{
  "experts_per_token": 1,
  "d_shared_expert": 0,
  "normalize_top_k": false,
  "routed_scale": 1.0,
  "optimizer": "adamw"
}
Below are experts of layer 8 (counted from 0) of a mixture-of-experts language model. Rows are named router (the router's row for the expert), down (a neuron's output weights, with its number) and show model dimensions 0-63. Each number is 500 + 25 x the weight over its row's rms, rounded and kept within 0 to 999. Numbers have three digits each.
Before each expert's rows: "comes before" lists some tokens at least twice as common just after its tokens as in all text. This comes from a sample of Wikipedia text that the model never trained on. Tokens count by the router's weight.

# expert 1
comes before: "\n", " |", " ", " The", ";", " 0"
router:522501545518496472534502448438509507480487515511451510525548483485487492474501517477516503486459472530523514506503491490515502425462471525557491502489484469510494527466510508518495527529494493
down0:565503526537455537513516514470573505528484526492493501513511472543528471521438516486488466476503527485484497490510533532522478507532451507524447521510481519502474447524500504497517553488502470
down1:530500523505546475493498527508481493513523478559489440462504531520552481482509478513508507549474506505495503525551530527539541498497482475542437459491499514496518471500502525520476528508436470
down2:505503471527495546516531476492517553500513453510515515490500468513501457513510484522491495521485460490501481479503505506520459536528514520461515527526482533488500490513519485505517513500561519
down3:503503462522490478491520499505482513497486513510474471518478489517499455481493499518474456488474509500507498499512490499518496495520462474502541511511515440532533456521543475522506461534482514
down4:522568517503540484478487508551514499449451497502495506497513497475479484484464471498467500508491499487510496505525485507470524498523481525452466508499484518536484457519517480533471464530476495
down5:488516467493485537462495443495500488488481518523521519499506497519502485498479536512531480504503536468533546457516478480547511526546486456442493501545487511483475500450509487522489508475524461
down6:489544515474519490493497470492518497514528508496477484516470519524489511489473478569506504513485497473483508531503526515494491503566490469497517446508461508505448503469517502532511496466503481
down7:516485496503486512548525460475512492520477504497540500532468486478510504533512534498493501552536483499482476513482497550465537508500492488390486509476544493498525520509467499494520452491489452
down8:489475475490499515491522495492511519500500523543489483484461491537526551507489517509533480506477482548506543478498476484505506524538532538513503489512438500464543554499493535507523514513498461
down9:492510487528469509513502515538491493499497479512511526477520516534541484494482488462525494510505504451489513499458495536518493506470515472439480500502482530521511467493465451531504488515487485
down10:513494499543532507520542500488494436498500534501495502543505488535470489463479473508527454495495532525469479465514535491518540507474515491453513510516507525501492504538517493525477466519497514
down11:517493505505500476532454531505542467496545494486498526462485506471506508522481439473490480506507513554435458467506485518478506497483504481405501501472513520529529567479476511486500467526483531
down12:514471519516485535511502517503522466479473533490512531560502503506480495513499517503442528515471552523524469509524532463535468502516497508496508497504554549490488526526528498498478531518517518
down13:493503473515465500498525490526485525520525456520497482519500483520448481484459477479484538513487492548521506483487515470526478500457500551441485475517514502519540499479504508481462529516524499
down14:509484523499480526502472480491500512478508482502534475529495533539515517485541533504501535505506490492463502535488477516535495493545522469454501509463470489505470495464458498486486531504501466
down15:540494524506477524480506512515505519508455511524495541453493468512494515499509507473493492499544472539492502495522532485523499501465492497423470494505507557500508553485526483529507502478448503
down16:502548502490460465466494485479504500519509497502546496489526513494500521492487499495503488538499490471488457542505511519499500533448485494467477503496478534454501441484497493497527448468517448
down17:465514438484474504478511457500495503454509525526468484514482494516485463504494479499508500488501512480508504482501503492518534491519549497464517503453509497504515493496547509504516510508491496
down18:508494534490520482526503497541486533517495506525517505494504537550526514520479465506522500502495523537497464497501527484496523529517494495429459491550503533483480529526507503501453502557449465
down19:501504526498482518528496508496498478488454474467538508510506480529495501546526497431529475488500545531492478471509517466537507481535485521511468517510510502511494497488474517491497517546454479
down20:503516504485528476463457492488474495498480511483492488480495486468523528515491502522469494535519481496492516502506548503472515528512500478342477526506511490518494461485501488554493455489497514
down21:538510519517472523505463530480533502485492515464456505455479494469505535477521498502466484514490492484499478499480419485574506519492521485524508483496471531518529469546527509528511496520507481
down22:474489504514458478516491503498507503486521512515496505502508517473512488498491523509561520480494487470479476472518490494498450514501465476529516475492508518504521487507469505494479486492526524
down23:493469493546553475541522519530485532528509521533490449541531500484503483503524472495518451485527510504463480518478517518547465445486492522500469506480525547518527480485553477495504513529481484
down24:541514525501501476473487469523513493515508488538512504517507482535502532474503477479455471470480520475497547470490515519531498503528431512538497517547489558525507462506527546497497500519491486
down25:492501485477555494492486500508477491514515528510509548511525544500484494493493500475491505473525468480476482554524529544478504516523526484496501505462490505484593516489496500544501509463499532
down26:473529496460531489482501459485435493496523484493492527528507488485454498507495475472494515549522454457491491537467525514496531496475489534482473502515546472527505483493468528482495494507470456
down27:488537466467476519515519521503532573507532511469474547522508515506475454494472503461485530527465504453493504544493483509472517488487520515454502488524496452490490483486529489523503494459474581
down28:478463503475538431488487455481509505476519508517504494483499536476483492477469490510559464515515480523498475546478491520503504474556488476501502444505468499496494508540527503455497487469486497
down29:518519496519546512528563494515495445522521521521520488508520483502494534532506463502458443487510440466554477521498503537520504459495497506551536475480483522481503478472494502481474477518513506
down30:504500532515500494492505507513484531513486510530509550534472496473516465465511525542483526536493497480470502478521506516469530539507490519485448451535462481495480505511529486500492454496459491
down31:470495486504470458525519508492501499496506494519441519505477533491495490512488509510474531503501529545505569498466531473460529461486491500497515495490554474474501486487499528498522517506529525
down32:495489493496527517535521476507486458455509512512494513491489545534487452484497478490483502499485515560545461506504544487511500445530483513502470521439520502468507534476508535467518500507469484
down33:493497460495488558495482535500525483461466530480488509452482520486464496485486483496482484503486487486462500549491480514524503513506529479405513481473483524519522541464473495473517427511478497
down34:543506524486517475479489515485540472546509515429497540525477472473505554570471458486478483522452501496465494481494520493489517504473486489509523478501458518522482485482492489526494522497484477
down35:510519503481523520490478470488512503523498505536490499468485517554510497447489470515506464503521485471496488514509463548516501542523510483562506499484509575463531432518492533498490527505510514
down36:524520506507519487449477488489472532473525471496516506502486531505492449525526515486445513543497473482450588563511536482465512511522531533464471494547515503502492499477518499479533540449490506
down37:530545555456485490460461514493518548511506510501550456482526510496503487518525489467492524502537516449479506491478550541497490511485499506465495511467520511478506517501434499481518506485489497
down38:512514508510514475490480472516457502476512554498488524448462495530512451482529469487454482502464483514475474526554480519516518516500514538484487508505493510509497472488561503564549534471481495
down39:495473471474487500480536467526478492520486511487536518489503517512505465485477533525541461486494523541471464516455511523483480499532467533431459503502508507492476532550517550510518527532487488
down40:540535507490505490515505492455496509472502471521504520489495494495500508497474433501505499508459488504491514495505514492487503479423486498484574466495496538480490455530501506482493452495469501
down41:458537465474519446447467465512425495502530503496470467499438506482537469533505483490526511472507523532497490505477468507535493462491523484509527513514494482527509528516484544527514443503524493
down42:547489531499497546480487521489504500473509500492480507531478486444502503461511469455537501503516482511535475511495442427511505474512513479525487466522462526491496502498477488552489532507520528
down43:558518508501470513461477476479509511497530481478519504470471522520518488484500516473484502542533535506549503514519505472478480469523530452454496500547479530542491500528460527520487527504507537
down44:468499482550514493506526495504509500502532522532535489465524511511501500486510515492489504515505518503500471547551500492550497533538502518497481470470484533498499533471516493529535486523505508
down45:504467470519534496522512528544516504495539494451481488444510475467485507496495534523492448499480522468490512477491452488485511481493503536419489480509501513492502524442519503483522496491473491
down46:553548490493481500457459479482552519520523494507492475527482496487510557518489518540535501500517518497479505454508485523490498566494477527468532495514485490500512473518483511531557495493510496
down47:494493535505521517541524503522485486500472491528552511522515509539507520502511469506502477481445520546494520462512528485516495511500489502402527483509512471537484499519509464480502470505517455
down48:488507495511506514521549457505475494515491445493467494520527457516481508465495447460506458505497476456506476542508504494514428499463493517476497496491547538490469492524486509499498545497510476
down49:496521483513461457516499549523487509516544533512484505494533483544483476537491530483470477506529482479544509448545482547468508512497488460407464476535496507488522479491544488547490519483518504
down50:574503550498508470483492519496510474524485483506503467489520476506529493476512495493492520517492504532495552500577531469533483508501500504517485462543485534522483488467507441473453509496511475
down51:519483494501516497507526494532456506482512473500530498510506480500578461479525526459425530525474441505503450529497462463457497515514516497495495500483504495496475515514503517486544489528537500
down52:494545503536467536513463521465460523491483491527489491473489493504454514480522503507478503493468520458482551518534514532544519495503498459448530499527504503520504528544500499510489474497492458
down53:559486529498496506515494491474508479498516508531497490511503515491466511506510493469477467501482473524485486494469455490488529492472499463537486518420494497465533535463510506468495477523502506
down54:490509495480481462491496450469506515524471521487459488523476525485504479493510485513500533520488535509494504465529546464498466517507475524474480482525501449525502485544534506536476476457525544
down55:535481507503449486466447522560471506446501490470516475508510531497491467400536501475477470483499507465467536502535478486448527534530479525450482503482500509438475502517526500496516480466487527
down56:440500453526525491505513473500486464538457515469508486479494479522501503489473486507464484480502517492449481523510515528542488545500513487525541489478488511528440499472505503474483520541511456
down57:485494524476480486501480496508469539491486469532482501502501462482522462532536476490485498490503497508489469499504515524456497519552500479435474497498535509542465493490523550434510494536468489
down58:509477518500507465516501477479503520507494520510487521526496402561485535492524443508475450485526523501470508451480474495462510506520516535534484499483545517463504486517527488526511478497517501
down59:495496510502485504538501512451515494481492510514421506509440478524488479525542503494473513498505464502521518538526533483543470495518525517424515506481507481519533486452490484498510452478496484
down60:584483533480512454466432499480513475530549511447496497491464461468545473517483498525459501537517484499477545502473475509485496538500494511393520514510521492512498518474455518496519532483504508
down61:555525512494520478516472503490563489463502499473483506500470523504493495499471488508502478491488544534523517473536532473521500500540484503501485496443493479517487463487540529507509473536478484
down62:529507533494464470474478497484560494500503499432519530472492472508481495530527470462492488529480465490526495518450497493477529525495516506506509512485501446526505458478515456507471492504469495
down63:500511522529532502526517448522453495515502494503516535493497524499497541513503460460505506485494496526517465457476410521503512495495565551520495527512479560467521499510525497474520486509489484
down64:507487464544542529485543538519457499527488511484528458476503503502514503504510509526457478473516490516476487503475556492489494464491542524460527531500499533537505511498536528489485511520507466
down65:522505501507509507537523540514501491540527529517525527498490518445475498537496516511507526550510441523484509502494464534497488537489503469474512522500520467501543486505529492486525492501525503
down66:534473514453533475497490497496500470496546463503529502532518527531478504481527495487472514497464487505509478459544474516519512508528453439498490468483485466473485513551525510506475527504460471
down67:476485511483483513483510518529487522532508532585547504504500505486496500495518522493463528480506503503482507514496496478506455506488475529450511549547547511470467486458492490487519475496485496
down68:496502508481528456494481506488487508500493486485537520517476484534501519472513493494511498492506489487514583529460501490494482541485478535445458525496493472515500536513496514465483468519505472
down69:502486463500459481515501467492513491531540466504446504544467529513437491521470538545557465526466531547446521494518483532503507515479501511481457501470479511478526532535495534526523490491496519
down70:479538479504478493504559531506477511532542464521518460492472502491476511486508506503497541529500490558531559472510473532456525510513514464504490474480538490472490512503504528505500491446491462
down71:476479467514518490508508480446499474561496531481525552515509514491539498480535498555503493525503498481489459470480508460487495483472462454542528530481473516481515525502477493505515507475516524
down72:529511496488454518504493500503478566472458503512513509538514505537509486500484486495506466492510507468460454472472509489448531542475491499515474536519464501501480485504454480481569483511465497
down73:490504479516483506499476522501499541505523483513490484500450489483510460527527512497497502503481501531496474510508525497523476511532522507490520525488526503518509481512492486508465473496470534
down74:502506508503476495509518510450515504540486501532521488519459504490478481450484524508484475531507503553516494565501513526471474491484511494457541449499492473484526524507504485471537529491476475
down75:509535490513499501505522521502501494490553459480499456528498487540487508503482463478469476469489499469495478510514548459473514488478532484529479489478539487430498501497508525546489469514481490
down76:498531486497504513489513507500524496503489508512528524491495506507516496516513467560516496502507495497500494528531493520509482499483502420595506512503483502543522531503500440469527528502465493
down77:468456484517437556554485500499602446470513507550470525515499488468492473482481451496494523522505504469522484497472495501506506477487490520537507492452493538522516504511515543492476463511505478
down78:525510505538522515503518503500527531513547496531528480470492496477506485527501478487505518462486494490478526513538517509527482523461456504478449527476498478499484497496546492467460517464499502
down79:524480497500504513483479503528499495475466508533505446502475478475497492508499488543448479494516463491498512485445511506490484500509468465466508530519517508461508503502519536524494454505529517
down80:501479509491516507504506510493500497549487525549491485521496488526504488507540568496507487472498515498524510475507545527538519492516486499492465471501508490482477529496496557478515546482484478
down81:484514508470485501471472496495488455484538500462512468531480491530551497521509484512470496483478483496487568492495485539509491509494482519420454494473462464496510493562525453522492504520509485
down82:508527469503501493478526503523487519492497483504517490478538510485511477523481553490445526478484482485484479441474485517481535504488521478513539502481465524476483499479526525480504460536506471
down83:502495482486521482478502493501495498496533509511514473529483504503490487518510467536511494540477537508467473490511543454468487501448491537477402525465507505493507499504502490523514470498498498
down84:522474492514510488485539499499529544506521521470540449493529492519506493549439475529501485508455505508517489503453556512523445523522488568526488500526459541537483515489526501453478489527494488
down85:498509489515506520545550563538476562534518499523520495532472511468540440495516503480492552534489482536512519501477539503477462479489450508479500482500514481510510471482526474468492514495483479
down86:478512452470453525461488513515528490504477526504534463542499523461541533477514497506521524500494531508434451534478474512457526487486503481455585508488495488468517529517518499489521470511483477
down87:483441512496487493519519501505519499527525453474480531494525482533521538517511504476455546483499509537533494505509529442512520486481503529436511518535510521509523522560536506477489503525444480
down88:454506504507493514515518529512502488512491522494514514498502467516493512490526525505508498495514450474515500529454499546461510501551476491461482513510484524480513481461496525519487456524504505
down89:543493514519511517507459478491518522484487507453516479502509509513517543504526516503506508505513440494463535538514505495517511514515505531363522493490555499480502492501459487494512528504497472
down90:471465491489497504523536511488484443462439496483505502509504527516458496520501514509512483480478546496520496515505508512518476516493531514512478471489508522498551485484501478533503516514490516
down91:491532489503490485475490482514434507479506533504511504449443483497501468499513512505432451500476477535486507532509465503529490501504516544493507498508475523493484494489591444498502528475493451
down92:484517453527460509488491471501501506508508506528525512496514502496514498496513471488508485539496498489483453463502573448495489483493536486466496496450482506534480512468505519514483494476545495
down93:481516475497524485492488501556525545492483519482521527494504486510516525526528492508470515462517445485530489514506495503531512492455493498484501522487476538464513589496521521482495486484477515
down94:539466521505506471505450525507532499503529526465507524492483516475516496527492499505484512513498519521447510522484480503501492522492488542410522499514507498525527490440477501471533497489492501
down95:504485468527487519495501479523484513484481485513525497475510504496507529505480485455496513493512465542504526515487487495507476531485503474449459500503508542492506527506502488529503519511511506
down96:498524506501489529505535496518505479483474494505508512484517541546506513529461509536504467518522508460464493482482525506503475501469518469538448515513512538479511447510497502461487512487496445
down97:562502518490489503475470461475503484502515504494454509489478462497455494554493487438525462476528476489501525501470481511534536507529522510469509513462546500529517444479484450484529490470483480
down98:525539488515495507504497511525509476509468539475505522480470487544472504508575489490489530510493481517500508501505512526510540547509539524458495525503496511516523494451525498528548507492499491
down99:488486474489532512531508477521524486506515528532490553541495475520466505499494539529484484506465522505462521473496562469510526505526502475368499529476549498500520491488498452497503452475480519
down100:489503506503526485509482486496481469537472505487475486476533494470479485514475508494481493534485520487476496500510552492545512507501495488556495510499524492513478526487513481488490503516504430
down101:503507472507500525522493531512524520483519515485531476477503530484477465515501469517473504509488485494516502497517482476568490518490481485482488455508515565509528493490504561528547556496485485
down102:502538521456537483490516532514523488519513483470487504482515468470473507503518461528499467467496510494494479504504456528524465505498525525492510522508509528500533478491512502510502501518503525
down103:508499502508484495526489520487490513486518469536489530489519516490487511476526529496520452471491502494509505460466525539501496526505499500451468485536511477504514505566558496497492490498502526
down104:516446517492484472497505542515520510494475496478526528551495492495522472465529490507487514529519466516492555482472485437477512510503509471435495518455517516463500494519516471486494496539511451
down105:540483546529471523540515515522560522509524464492546548497508530475521504542489472443498480479496481480502513551494516499470520541528526479494528486492506515498520503518515444472515487506471504
down106:480471477516502526513539527520529495471551493474498495520471541502487500538519507519479551541519499500493513535505508517488491529494466496447510482487500478524521479490469484502490432526472496
down107:494472467527498502543558502538446501497496518480509519501529519488504512500480478488463517477480533505473473513481461498533483475521458497465492468485502514498499490453506515503492506516498550
down108:491517463517467511491499501485502536499505467482504529501465526517502457506506518477519518469514501470538504545523517500479515511540506513428498480494486522533539506583463514472494507487490532
down109:471478432484487474506525458535511523514476475483543545558507445520523511517532524492519460492485488486476506486502505511504505507534492493397499511516503501499503472485501479516562467497505467
down110:519523482522447533507506520530538487490463506517546470525514505523508490483454477492491496483461513471450512440496537518563540490492468514507511491523514520450515479511498509508485512495480504
down111:521505492512488543500447486501491524529474497482499495498471512557514532506501463518534493513477488504469543515505496490513547513494534501428519502544485516490501517490519494532520513518474529
down112:514527471511520521514504496528447432513518506452566499481480493521500492495470538525470474489526482535496487512516475496508498503507505534440539459497469496518492474498574475507483490561492520
down113:490512491516477528512522509506532478523480519500480484516482485494525482512499519553560483481542497485527511517542502527522492497535545475439484510527463485520470494536494492482470490492489477
down114:482523493513495470471486444496504510474514506486452505536518500509521533513488534500496537486525507500502510449488500478503462530520462515434493539531530535476513514528509523515506514478522520
down115:519477521510518478517468515524505454524540530531481468485460482536530487524528462535473510516511494541491492527490527513514478472503506514412492496480558494558492525475495513540462499533518521
down116:510504514486501480498476499472490479500510486480505476533500499550536490494482449482478513548457507536536477493485532500541511507450524492505481506475471504562480527537489463507511515533456501
down117:473485487544532511532510503517508522521520501469532510478518528497458480558486473487536489498537505532452457504494511540520514495514510515405529519451506525491524505464505502481521546549500501
down118:491539473496515501470476474507526471476502503508514494465475500545525499471456519517475449518503494477469518486488450488511479517466526502480490517493456523494504481509500520488473482494502504
down119:537471539501492517508492491459500511502498516490490498524452490520524484476497505542504510516518480479485496524500502488535522513501548512468496486474492486492467484506520540552509495498469474
down120:513493494511471474466479524519480479519478503485481462515501433515502507479512544525526488511485488532471495491511468494480495503519546509482491524517510527479528538484520443525527493484540557
down121:481515520489475507514504488528453494497465489520488514516498465502508513470510521524505505490522491481485504503481486512514529504468485483483499459504489485463513533527533552481513485485523484
down122:511489482510485521482471538508512458542517517468490495488457528500480509570492461513487484497516500540499475487492527495477492529482514530437483557468499473506509535491501485488519504511490501
down123:502450512476522506489502533546463527492496483500487550430516484483507430504461515533518466505519503513522520478513514524496532534517498490451477518498510468499493517502543462484514517529514473
down124:547473508515457512475491527510543517480521498518519521509539507496474498500498495499501499467547495478463536510457449520501524512518464445504532486506488494479532461532469526492504475451478466
down125:531466499504553518482547472497528492470511486472508485508512473510500549447486502525463498514519491518494534509518494488488458519514511509461495446481510513449517489468458525489513525504509470
down126:484508476500518518520507481479505446504489523500480498492455530527457483524502502478488489510485460491493512553528497480523469464471564498441537489523479484511491487488530483506496462524490465
down127:522507504500463486508479494491519596478549532469511526473503523467489488519540516483520542513470462469486522503508509507509479538525469500476457510480502488469510487508516471489524550462520517
down128:499514509518502495481477492505481497483466459512509511475475485548513488499461501496483469551514501553501511475481535488490529514514497491465436497498479489492524514526530504454494550502449509
down129:471494473466531470455502478516466484479513530510498502539494520481477483547529483437494473526521514518480470482511498505475478495477541455513532558505452523488468498472482497525496495544484466
down130:528531538516559444480500487418477580498486500503471470535491481520491570493515523499519536542499515489521505527497521452464479532509493499476486501514508459536498522504500448499504520487524558
down131:497483494496524496513533542503520534536492489436485527465525491492506495504459502496508506482494451546470484499511509478507469524475506516524506509499531494503477455513504493508495549476469475
down132:502491513492480509507450494523503499516500489478496501529481545455512543512512487512517545550530473493497498552486551472495488534503481509363526454512513478519510495495467492490511507469501535
down133:506511547487534482511487500461505488536512472472495469478477480506442442492468519512517497515473506520487427466486499534505485497515475497535500472498466514474503499495518506490496491493460464
down134:474526455499483508515483499522506504507497486484547500544463518515483456471505481482513468493478516508478436512495454518517485495474540525490526470521494518493494497539491454500554484523495465
down135:493548510468453472466484496439472506507512481475510487517495525531558503498480521510459487511525507480469532416511509517488499517498476477392489516463486494438542482516496523485496513494505489
down136:491484485494509463493516480485468483476500524524497481493553537534489502514469510469496497519503471541500472489482484469555478450503506463509507485485504532507493494485543512523531517484445512
down137:470532500507494496474508467481485507502511528476479502516487498538477487513497456507489468517519502486491493525479512536580536517534499543454529510490515493492434509524499495495522441490538475
down138:475527509499473508495515478500521508491500512482485483536515498514481442512505519515496491505516508485524473501518525517531491499500561483424513469533536459530510431494561509554501487484496497
down139:453520498513490493516535501489486484503496489519498504514495543518468508484509451477501500508490495528497479521463506518592494491474537535457512513523498495539511497524513450473488498507481511
down140:513501486516441562498485545533537464490478502507554482468486486474466475511531455510518462495493515508466501512474502537492521491506513475513530446443487531556493488517471502507480472503533483
down141:496515492515520506515502522514519452542514490517517484487507498518513460459510452472481494574502504503528504535491492495536510506469538442516519520507498505509535555508478473527495476519517496
down142:493487490485527528520501478479487510469485535461482512531515493501438507507506519510504519478482468509524498485501509496537518497495496466487489508516534476512495498554494581457510481514518517
down143:445460470483505504501496510465517482525501471510485512566493500470495504467494492509505427527500567515485500470518475527503477449432539498542562510495492485520499475497516489515492483499456507
down144:475494491480518484500506540511493513447531503508510492478536509517477482500506557533502477495478533498517457495513524502538520418558478507517535460498522553446517501475502487507504509493501501
down145:492537485476478506460522514505508510487488479497519465482550518483481483533512477493512463475458476516497498502525494532459520494458508471505510502492499534496508505500476476496518577501504478
down146:495515496503510495464505468490456462505541494459490510508497481507519534520474504513514498519537490495513447477548489501490524502490492519432506513519546482498515518536529533520509489531494527
down147:534497490523465496487495522511529518524467472489527487499506492518541539510553476515509490505473478520516531566521520455516545521477506475541469502486464526547488527505553494495487512482460476
down148:486497478528491514517497494514475533504514508508517511455471516500509525475461453530489520520523471515501533513510485479509488508499483529396505465513455497480506535483541482511506539516475475
down149:551514557468484433472450505502520518506526498483516503494486521474518523538512465519477512511516465523474514520499501505501503535500491546363513498491507505523518509488474482478502522509495506
down150:471494460517469496485484489486549533519479483500468525480489503518481470530499466517466493475529480499538515511506425496532427479479491508507535470512500539513521497519506501525524468534508538
down151:486534493499503457478507501492515515470506490522509529490523493522420481478486524496493484504479462538482500509454465492527467474495496490499503483531497537511480523548494527483494510455478509
down152:470474461547550509526543492492543507540493542537517488508511554540524500482442465558523462480498505516472500463504548538500526513482451482539513523515546515536514526513514517490506520513480500
down153:484485485516516503500539520506492512493506455446512464453511504535484497486465521505497535518519513561542536439474486489531494464475525492456517512514486534490513488529535493470470500520527502
down154:496525475494503546541521527541510516484485485505542507508479473497494505491515518418476519470484474485479487485530469486493520548508493488440461494481510560446494511541534512503541507486499518
down155:471496509520490525562509527473486502531491474501498468506475510503477447485481532490492472512473482472503447478503499545543511475494494468511495472479488434533476495511496526492503447506497480
down156:487462498520485517529505489484506498495538491480481485503507509509527511507548499473462544496503510527515566487484498515477522497488510498468459525470495456540516504527526478540501514498520545
down157:516530511464527516501502516509469533483500482486562459491492513483510451480507505475484462518505485469439480506500515503511503538484497473499528499518517507475549478490496474443469540471487462
down158:498477489476506472483511489523492474525501495478500509504524521479536455506512508493512525498528519500475490465465487511492541527510461523418507520448514504493458444545509526518481443533526506
down159:500509490494501499471519510501508440480509481526489511476491475466537490481495517519481460499503535511484474521495476473499489491496461437539522475458494512548507508549493511543439532483554487
down160:503476506496482479509494544530511485538495507520527499465507509515482505549495515484534496463526554493484479448529546476552475507472515477487482492490501534523474473500496540514503463532514503
down161:506490485498498524512509477483500489478508495496481503499455508511536492495483500538515537532507561498480493466489439510521477486493489517486496501504476505518506497518518518501511576516506484
down162:525492521457502512503484501486515498510487549469504501497503470493543503491535510491513497527490483537524492551519521531512494528480493502425534489522542479507504497486511477505474496497478503
down163:508481502472462540469481516505502504489492490499548514507465551528540522480503542500487488534508501467495535506519466494495501517532498514447463478481475492485475501486483486493463539502489493
down164:483508481533476477468478497522484453464529516508515537487504504472535524490534536509529518504473507502502514504524488548501493507520514512520483526449542471485547488523424520502458485497525492
down165:480492468505520545538560496542497512501488517490481497480484483539449510477503487440545485496468485514513510502530517549467550530500506499513457484538494507499503485511509484524507483472487517
down166:492488477474497507513521521493488514520477507523500485506516520471498482543481528481520473547474533509478479452482529474487526522482484542451492508523484515493535496538501495487495523503475472
down167:500501527470453499505514511514487513497500480516483502493475524520466510480469464462480456500502499514462507474480494545538532449478473516502512482481482546500479486494492494500483488484508495
down168:513505477514451519502489511508512525503494482509500466480542482471475510524500496481526461531506483506489475448502476501482554513509507504441490541483538510437500501460498482494538502539450491
down169:478506506467527493511523532477502462517516523514459496543475510503491515492502522520511508509507515439494519502491509503508482478516509439520538513473488467474504501467485438501450522514520501
down170:498527499513450511495524462518514536516534474497536484466517521495521502479492492564513537483533490520514455478524500526494501520488488469514516514504495537499510458476511512496521435483437513
down171:491519463518472503511499478519518460479524500556537507520478509533492515496488484469479501534486493482467469477483472520504521543500479525455467483463484519474527504514544531529539519477501502
down172:489561496462542491464478489498499458486487489504489494491455500494470529524488448462496475481509508502506520468502494509550542500444504505480497487507507531480575472507490515467475532476443477
down173:523485518497500458444458537526513465461526514469454517501443477533504473507483499496487489517484540506493482513490488501482499467537517498428486508422514533541517518426544519490492449527502531
down174:532534502451488492432432496469504487521492491459516512481470469526488512478528444476470464472499464465497536502493469525466488504476462493452472519548497495524490493523483452517481488491484514
down175:492513476511478518503506518509520513512493493491495506458479487479470477496502486550510437484521504477507481524506519527509475486463508506517544492517490525517498464492502481524496472514512498
down176:504523483460515527529500508488484499534466509510532504473496494494478522492485495503514477513496464510527497464471458491487490495482501502469493456504546510522465474512518514478492483531489482
down177:505464507518529508537515489512502460528544514471526509530511492495500502509489529480488529505479440483479526544492518536507517536471449515473512483507545459476518498492498540508514473491479490
down178:482524525463526527536532497531507531552522467521485469471505508517520500507456495480542530490511530502540544505530521480473546461414495545474479483473480532482447510477504532517496489526517534
down179:507542457459525518469498483504484499494473534476517497503476538499528499484490477506467518493489509489495503469452473455494460520538502528531494545541469547505521453523528510517487557464467503
down180:483520485499489527538525507491541497482525498484497512498460513500489526535488457530496524561515444510503557503487489495502513548469520512298525476499504487499472482499492470479495513491495507
down181:552512528473531526509513481540509543505505509508466490501505488552519527495495524527501437518509505518518530528492509469474494530511502511447444512468472457514496523497495470572486505494478496
down182:519499476511482502494520497511527433509484498517485515505521500529496510510487520506507516490504508516511523465488507513512464494465488498472475526508486504487554507529527536490445528490455496
down183:508505509491550521515540506528552511463489492518523471502500528511509445509530508470446491479482481482467492476525488463519500500506475499460475502500485489539531493496506527460487513507497515
down184:485472539454545486525512554486485474524531480520515534494523477477537466478472529471489479523486527511515535460491520525513491455473493436456468466477522529504502490520521492486509528514520528
down185:478476469518484507515514484494518547497521454494494482469515512520497524514515492558474481529510525514535489512489488504538489501494483504517487500478493468497471495537540532513543490457484516
down186:543496487503489548502508485482517501503505478509511478517515508495509517482507506454513470487496471538471540523489543517469495525465517525429528527520506512467487503532493466508496508528480522
down187:483566517471506499494485490493494524464476459523460504543491519485522520493504467470557496500519543520542536512495518476506491528514571530454505460495484484510503471511511507477494530525478485
down188:491536503511472452495460495526502481510517506498477507511517472537468487507474496521537516491470495496519466509456485503549511483453468500516493473506474536456500520434477537531479503489480465
down189:499475471529448508506500495529523461509501483473513527516507495499531496493514490458539468464497483542531502551461482489555492484513524547513542521527482510537529543492490515539549542495485492
down190:519474508544457529491505513522538494490521515491484460472487469509514472505465510488550552466502509495514506499486476492495516493470482498525532474482506516485530495474496532448509487481523477
down191:513509481522455515491491553498582510529503502472488537522500433494519455499511516506507482484507518491507519508477475514459513512502479509524474568542452502507505567522502508515490529510530546
down192:485496478473475477520508544537480477527511491509491504492483505435478509494538448504510471486518528512482534494515488511475518514527532498385533457506505540463470483474478511492515503491470541
down193:489533480496506482475498488483510509446482536492512471514504531501503492520516488490486490452515529490506529473509495525521504454506483509523504523485474516532521452486510489517499517534464526
down194:512505479486512472480498498505537499485475471468486467481518518509496490539545495461481502460491529487533485491534545508519506490513462530559496528495501519439537470563459533507511442534509472
down195:438525489488507479494526490480497489482513450519461516482481516525552461520489453471530548508503508526533462493469521486522520477478491462488464500478476499501462489528512477476479537491508507
down196:471506503475496486516516491507501484504552502556484492524506529473463520533519556492527530514492458518504510493453491480497462490493509512472507535503503535492519476484521519495503498508505468
down197:488515486496508492541530516511530509506498510514481486500487520461495487505534478479491504460504494479485522517549500507483504497521496479501492476507494486472478558478480495493541531484474464
down198:555524541471543463437451488515506500482494468468501498515526476482500503498489497497488457510475472491490497467513487507455500495522475497437532506500513513519499509488511482514538516516513493
down199:467488496499562498526531503488473458501496522477451481480464480536445483465518502491513446473548505495509450509508499481546475490541521450490534499465503531463490468500491490492495476514483470
down200:472440467588463609584585520528589469481475515456514473477527475497523486505489521520516518523505531475489552526479506501543493524499494544509505533505508523534506482510466502499519504496494467
down201:526498503486518482476476468500520495520434537539507459524503498497530524495506530486464487443497480497496473517505535515568510498498498462576508552496473500535487541489485536487515477512524483
down202:512490486489506526487519525495499490501483530459522563518499481475486489447470453502495454482511499551479495542501455493505516498487500482500526493517504498528512518493501505489531502513460498
down203:502484509510513524491545485516489510511508497498537509513499451549451506487473482501530472541513526551495455521529492475518494490497506505466502510525525477537503500508539522481504459522467435
down204:506525498464484522482491501479538536510533466560528465477494548542480483498527515479523480520468520500497463465549448495536496500499512497416510502492568475492516523517488489493473482508476503